{"num_hidden_layers": 17, "hidden_size": 96, "n_experts": 128, "experts_per_token": 6, "d_expert": 32, "d_shared_expert": 0, "hidden_act": "geglu", "moe_layers": [0, 1, 2, 3, 4, 5, 6, 7, 8, 9, 10, 11, 12, 13, 14, 15, 16], "router_score": "softmax", "normalize_top_k": false, "routed_scale": 4.62, "balance_loss": 0.0169, "balance_bias": false, "router_z_loss": 0.001, "router_bias": true, "init_std_router": 0.0104, "lr_router": 0.00104, "num_attention_heads": 3, "num_key_value_heads": 3, "head_dim": 32, "vocab_size": 4882, "norm": "rmsnorm", "norm_place": "peri", "norm_eps": 1e-06, "positions": "rope", "rope_theta": 80400.0, "rope_fraction": 1.0, "qk_norm": false, "attn_scale": 0.177, "tie_word_embeddings": true, "parallel_block": false, "extras": ["capped logits"], "init": "trunc", "init_std_qkv": 0.0514, "init_std_o": 0.00882, "init_std_up": 0.0514, "init_std_down": 0.00623, "init_out_by_depth": true, "optimizer": "soap_variant", "learning_rate": 0.00685, "lr_mult_qkv": 0.4, "lr_mult_o": 0.694, "beta1": 0.95, "beta2": 0.98, "lr_head": 0.011, "max_grad_norm": 0.5, "warmup_steps": 200, "schedule": "wsd", "decay_fraction": 1.0, "decay_shape": "cos", "final_lr_fraction": 0.0, "batch_tokens": [65536, 131072, 196608], "max_seq_len": 256, "doc_mask": true, "train_tokens": 715100000, "max_steps": 6055, "dataset": "wikipedia_en"}
Below are experts of layer 13 (counted from 0) of a mixture-of-experts language model. Rows are named router (the router's row for the expert), gate (a neuron's input weights, with its number), up (a neuron's input weights, with its number), down (a neuron's output weights, with its number) and show model dimensions 0-95. Each number is 500 + 50 x the weight over its row's rms, rounded and kept within 0 to 999. Numbers have three digits each.
After each expert's rows: a language model's description of what the expert responds to; "gets" lists some tokens that make up at least twice as much of what it gets as of all text. This comes from a sample of Wikipedia text that the model never trained on. Tokens count by the router's weight.

# expert 51
router:556447535635534502430446436528540576514497479485597532496472580493443535472511448488409471526394523518569556575508544450428557486500537435537510513516441420467496537523483526517478621496542490485552470512431488486525532583508428630441443623452496485437487548499432498518530477502496461476
gate1:527371483472438532510518465544524541542515473529458495511500458496510466525490482456433536494488388521474464423558600484539501480482532526560545478630466555464549462506393480536535493542512508481598563457505420525410570593486335524444413441433437514482461477482532520496566526489533494516
up1:483556479574544414575527496506516526507482501452538541567487527402587569572581612462430440486535533506457496457450366557555552534527430511511544462455571492532458496508547572477488379546538433492510491593485555461543526520508481509555476516415436486562525495426528483461595543446532482498
down1:501498590478483417522526520581541493441459565472442484532531562460469517542582471508537507521459494512560528422534466597526542461524508477543530456428481423533494461522531532572466453406482516498607679477488455506440491486546478408466436470462533471410519531595520496455571479384520467494
gate2:531419410476523505623466477506494523435529478470535466463438509481514500520487517521514364514484524458439536515555473505456425537548413420460479449409512367469528524432540484577486525464570437551494417412513536521545497445465578525468471607508554576577466513495527518510525496466537570417
up2:487608487484490423443540510450445494464523453482625480501541477541541527560568510606484514453566575475510474384500503463415454474454454478493472553442488442559597455472539474529462443618493432551483498559486494511542526563446548428497522519538439402484484483565445482558464523454458481391
down2:463389388470454572445438478574416487481526513462530480448463435489500496527532522413424603531415557532520593442502560440566542538455517529437543561552508487473576476529575511423547478418482541500509509451542525523391556448509515505456520438538498461551485531476467569565504474502444537592
Description: Articles after prepositions
gets: " the", " a", " The", "'s", " his", " an"

# expert 34
router:545479557571472499452508470527551547530488414486532564460479558525455566466501491442505506554441604455592598531516495470482525444512574417534514463578411391501472571489539543552491522489574614502571502457482474573492581619507443491436449522486525490528532541546477459611515441549479461492
gate2:462475500492440419556550509551513575524480443568549500582541479571465477424506445556501455561457473422516512531438501534597423544434426455446464493573396422479450581501511514530532466566488500539551435462489554491479510583575454537424509503505564453516580522523390463418588537532493522522
up2:369554445469546490496496508477490442482472505547509513466450419443440503498491513479469483471509656517425483529477520488440513452512541471572446546547521620448489489418432507517526481497421502542510520432526483466488463422516526461482480468408447600465453489506514533322403480431480539472
down2:457488499587447568533555518563533491555454539487463430551405540479476514459540493503473424583453414476459513491543505558434484547562387505446591435443502430485564476480558511553463559535514469458448490496510491391540467382519544566492510513549528421482392524527425502584548526470474492428
gate3:521455512558527488415493437497513470504470474537454456477474599501518453586480430554568543577475587558471487619553500524536476411540507484481572521491584465441475534557468577497514475374548464581577457452520523568526436467473492577469470522411430567529491604447549467487505507462548496561
up3:425505485480487467465528553548582488569462399588520492464488497538465526500514362541625577529494541564485434531500500551576411467551525503466514518593526496440504540562543477480560505457476438544477460549580520572539480507541541492471424591519435480576556602467438538521517471484507589543
down3:489442474405514545591490487448461479491501445484584487533488485420536545521462386453546475600503532545451551512567496524550473465491574465497553376446433539438524540395484483530562467468528485574428489456512462551526595446547588542488569547500554466498510526520519467405612457489474555484
Description: Opening brackets and quotes
gets: " (", "\n", " \"", "\n\n", ".\n\n", " |\n"

# expert 20
router:509520506597505510460361419511530533505392431441592492562465518520465521464516447423479486549549548512587572483547516425440506443506509488552510496622564497471473629501569504492419524568607534476587465494444440538478579510535504531448446575453499549501496526554488494524493508540501509509
gate0:473464507514521451395488458526554469549584506495487577450556537524496467606551433512480553470511497476659501437562482479472508486480450471441397451506569497486507597587472428446392493605507459514582519502480484515456541518431443511548445522567499428567462543450493562472531445515517561511
up0:456592548556417524486442558499536491547463441544503567609457460396510484488532484596449513431475496521577507411500504517427418519520540580509489517509442563526434472440551600513473516454482480490540491553561585549517537448471479455504527594498494585471509507543369432482507498538516429420
down0:542498432508549477519523422475552520466447468427522458495498480378493487457445502498551512538552448546511533530484512616558496589405444395544568573498586587473554521562496489488416490459470447510426491466422485481504487547498468486531510482433425623527466440475446515450534495583570591479
gate1:460567470457620477576498437445500442514526522469499496486447501357488494450496566384470458516443621536576549527556531505432536416554481546553498429542531508493504479570532497490525520609565450513468545531534599535526559550539481499534399514425528493509467467566536564537462514554545508525
up1:470498566547478466460520533453546498498500450508528529491514520521530493508651525541519469529383581451420416428402584528469402438528527521490494434555563453624559516526487424453486554470462448489450438424453597440571552512544521481486546533482510471538428512480469482504529553569454560504
down1:480488538501637436433563477488574495532507506432574456435488511475450514517393418487487566433639501434486488477568527463558464497539452494519639498536498521473502529476534459543534472534547572522475566550522540389533446534458490455604462496437451487513580455493517425481460514526560450487
Description: Capital letters in codes
gets: "C", "O", "E", "A", "N", "U"

# expert 31
router:571471579534498559472417490615527558506492466491523516500459583479422607454536495445484499525491627511499580576552471432493493498466523399527517541584525415426507536467553563505465493508479515386551504473448469489487570559551488500456467504370483481483472499610467456528506469587485498466
gate2:500472487554500467436442562503440449550450430475516589395421517446488571497510509483537526464490569559528530495522537554488508446450546455562515439553643520421530447390474480540538486551499536492563539420576438489494524519523530528523568516483510507421481387407474501544483447604568561515
up2:469447474437478479506483647522537430556570534436486546468523541480485464430607466428534550501434521457482431514557557520467453549586602488450491433445598539583557519479446537569497485479497538478380491449496428547504480491498510576541575497498516423528514573474475436475433565511503472551
down2:591524433516405495600522522443544614542546492509554453575542457457493402550576528516523503542459535471552498487503518493492579528485482475481383405518494613448481523416552500484606529504460528452448567486594495508534490537477482486554550486572534614458564535486500542575475455494534530514
gate3:547458490464535542544414466564507405487620442463465455561555529468565395460518511442473377517521489533526496497471469445507399564429546456577557462531482489518536448447467535559560502595492498443560434556479516458487576524551498480459569491506432516614472479505591463455557498482481472555
up3:476483466541455519449504563551485550550569579519484482490454587559489688528480522499446441542556512382513545492439535464501524543505516496511535495581429446413562526487527574521540489499479418569455543585504524504519488427523492504556398620567495440502542441563559483451482484466509526520
down3:553414502413468487569531488496470473501490519493514500528509597464503460505521555558506413443492583531403491482539615646376556491532497539506543400456481508491556568461505533548447521533518558421472493494508505536489562555513522431569466474519484515507470571393432424466506561460579508445
Description: Space before numbers
gets: " ", "19", "–", "20", ".", "18"

# expert 10
router:502472597575557516429485497597571549561466415481549545529469579583453523508560473470428504491501582455520513526581499432471600456465475474575491486559569507489432511516582532497462574505615523478557512428465475549566510592533426550447465486477494522432457549587501505525590458493512509470
gate0:464469499513450554481540425541490507380452488510471565549416489511467440480561529454503504586544514594538464475560466564593440549455533494506499541561601472532482520509481531520496540475488589505423448478551448588456487615568500432512519504446577478444555496549523486418574617444513540560
up0:518435500404477515487500506542502430482484418453455467546513587559458597578503622592554541580498536514544586561545448440496454503436510481512500515452480623457583403476447538567468518485480509437520477462558509485459455549539557535529467435525513475441497507558567559471540496520409445433
down0:439492483520484594537432511482469549420466487570563493583451442487435559489491536374543510538579535501489524406485507556519535521409429606385513549467492465453447485466493517486493519513500615580473544587589530471484509576476500512538575463563471420497476463466507477580440542524505465553
gate1:504528492448412437484442421604468576575452541494576569652505521449538499469440497487488463577530501507474578473558500478612575469489478523405480501547542500568435482533542490455495475460579478575495531450426463457556500517533467535567544476646494535545548539485532457532506539541469515504
up1:480557561477494487384594596546495466549499601496441515533533459461395459473505505522533486582524417525407499486533609511464558479494532643567460480458528546588574492475460547542514546486533450528549539578516525474461544465503553468567530429454542456480539535540498472487508541505407417503
down1:594520587484533550448471538439506481446455566538532584554511481579442499506510462467505445596458478511459632462382598472503543550432533539472525430451531519443532509556487471466507582576563469568460478583570440457488479539475501514528448528561550494558463566484569487588517428489503461530
Description: Year digits, closing brackets
gets: ")", "\"", "08", "07", "22", "09"

# expert 1
router:508480512585509529486457480513502538530492476478516507518485511512447570493517514396410472578403562516587606582503484473492488450478562470584503495634405431434446597503575587571474512467507536429549504453468467541528562544519416491463449514432512475498449542565475517515502453540499390460
gate2:484463536561468458621518469512506548427447484458452565452447483413445653548502478519423448579441508459519552496452439496493535487502500517434471433607561476462453514510554552612496537521524502410458405545488519528561547469512479488487454539458481559606558496519570550504537488543534429468
up2:568618544446596444501453478489488486438426476603526495482479619466566508606534455522540516567565510533515550462530525494571543475536572525491515452465532447420484463493532571527509441525546519528459441440530589471514531526591516495484592528530513469508431512494572512448543575502574628508
down2:455461448511596522443509474492526563543463561520382491481506532448520468502471631530483552461527492502521529522564499434412470537432583505597508649532558471552488476484568516543439455519544553543538561535463458522548530503478567484483501479488468482492391475449455419625527464546552501576
gate3:485492440571479535495513448506478545542455484559449534499536527494405422531455395414473505462464507512512467497458530445646570494494365498517473451626445517491490556423583508596445431529486494513393525471477541554472507481483404522432539563437497433494523501462478500528509447575486458506
up3:479517523518484457477483497496533468398469481485526545551548394456479485527558475554478448482465563505536493394621496478463482512525481516460477591412476426608402424505525524457453520548505479484418510491556538376568455511470529569412483432570499495528607547421506567447536519488473531563
down3:475442452550569503543581500429516501547538451396496508486573488489484444490443467487478485499485484517472468593468496542523473484522525529644446394583450523474584517542524468470547446465485477460516429465455518580479488531489488521518457555414455417437514573431542613520471597450515407410
Description: Table cells, opening brackets
gets: " ", " (", "–", " +", " \"", " −"

# expert 43
router:625517613560524535470455518573517490541452461439570523497517540535479468525630486449488529522498529412601612514504500438516504498442514427493459535506560460501470509452542523470470514553542498502580472467498444513562484524582461462459477506397512498540446543533486441567508343537442481418
gate12:484493520585447595514509432590588414432531492501543472535537459551567475427554470393517500455565467436622443496440495509439523498538429517534524498473500485534522460554511491521447436495535400488476470431418516490465488475469558542417435503539515558578594528476576454569458521494459423446
up12:517526529525555494455420602548549481513451489556496429537500488473543499555454336495589496552512580442502590385477526584442562500392509489576519503520552484511460384496523534463436495506425505583505510485489474474555486556407482434485491509458491489445579523407500503486505488465439520540
down12:523469497525527562452546401564511481494514545589539516459552525515466484457512480535532476520503475488415580412519568535489517518516579490514573465440479455451516489510564568478490517410556446582506496562427488517415545570547491588567473578635504507398484471519508476449625409573477487491
gate13:617515505603531512558506530494544397589497529494512585415569475487452462504512561515473567505454514512528505484549513473507517385491467554549508507458609482612496463443497565475486416473452470524555481477428453537475477491516528611537540433429583469467571557592461491495520420511559451463
up13:537457552503491440537494541537499551491476555474563419432476547537478453478517503548571585540519534424556480471539507442512418586492502512490548506460503454451458440500577433531416494501513443509572450452562523598584520472508524408411447398428483563535531514483473538455496460524427476338
down13:539590461490437438416465501447489465524486596501492520481520498423500412406501481522523500532450528423463525466492457507485546565487443492433485576455616526473504529478438611437425500419459460565556565590577589547448532462547498559575529481529509463441550522504490472498478518619523451551
Description: Years and set phrases
gets: "20", "19", "18", " order", " addition", " re"

# expert 33
router:512516494587543541406474434585518513521461391486579515548465594479493503450554451438460421521444501486483526553541545382452526476477510458504551493509458504468518542475566549608495571516532576458523490452479420582470551578566430577471486573478478487482519548513514533512511459583453366491
gate0:440465498503542539457535410558467464475572541562417442499462522543522474608483500503449446574472529476467536522549558424475554440446466504363432488427497564599523519545553551377475521510477483514552580459443474495436450481616525523494456449550474473484565499535541463441473437467456430494
up0:491442479521450490546556470502423483572505500458514488470511475526562526577497516439614443502546591501561571527427396450476578430519509518460457443481432498520495514519508481441500470540330520523487440448494472500504461562430478571513518495477494390583392540524484480499382570465513523451
down0:489548544499560516437455505455505594507551519416560512494484477525462518481431470552535467460431474535455485471562491448501475484450470527521498472483476535478530439365477504653540502446539492485518509506599513580502570529556509578469616478494554573412641430537526505468593488520563556493
gate1:481485534469547531546464524410501528456500516539416480533472495438456422507538549607557595417494545536425477459590490450466540512434538506456439424568437520425460499542413412428531527407461498525505581435474490519457500544548437425552523601449509509490507395538477521522502530554447493560
up1:478530505461539478489476450444495522531601496477538508598463555531481402548482449456517499536575445500507465516431430480518591481468496489506485557510515529445490546587481549461478402450494537392486555498561438502411556483465611527569647492458457474488515445418461441409570529443452478533
down1:581417610570445457445526532524584482539482518540477458465507497546501406566540536481478437495565382424576450489529558410476503435494513484434457468514517471518436498414498545495560462549459544478459503485516420490557549546482490519491525498444558489595487430497478659501562470431486438506
Description: Table column separators
gets: " |", ";", ":", " and", "|", " —;"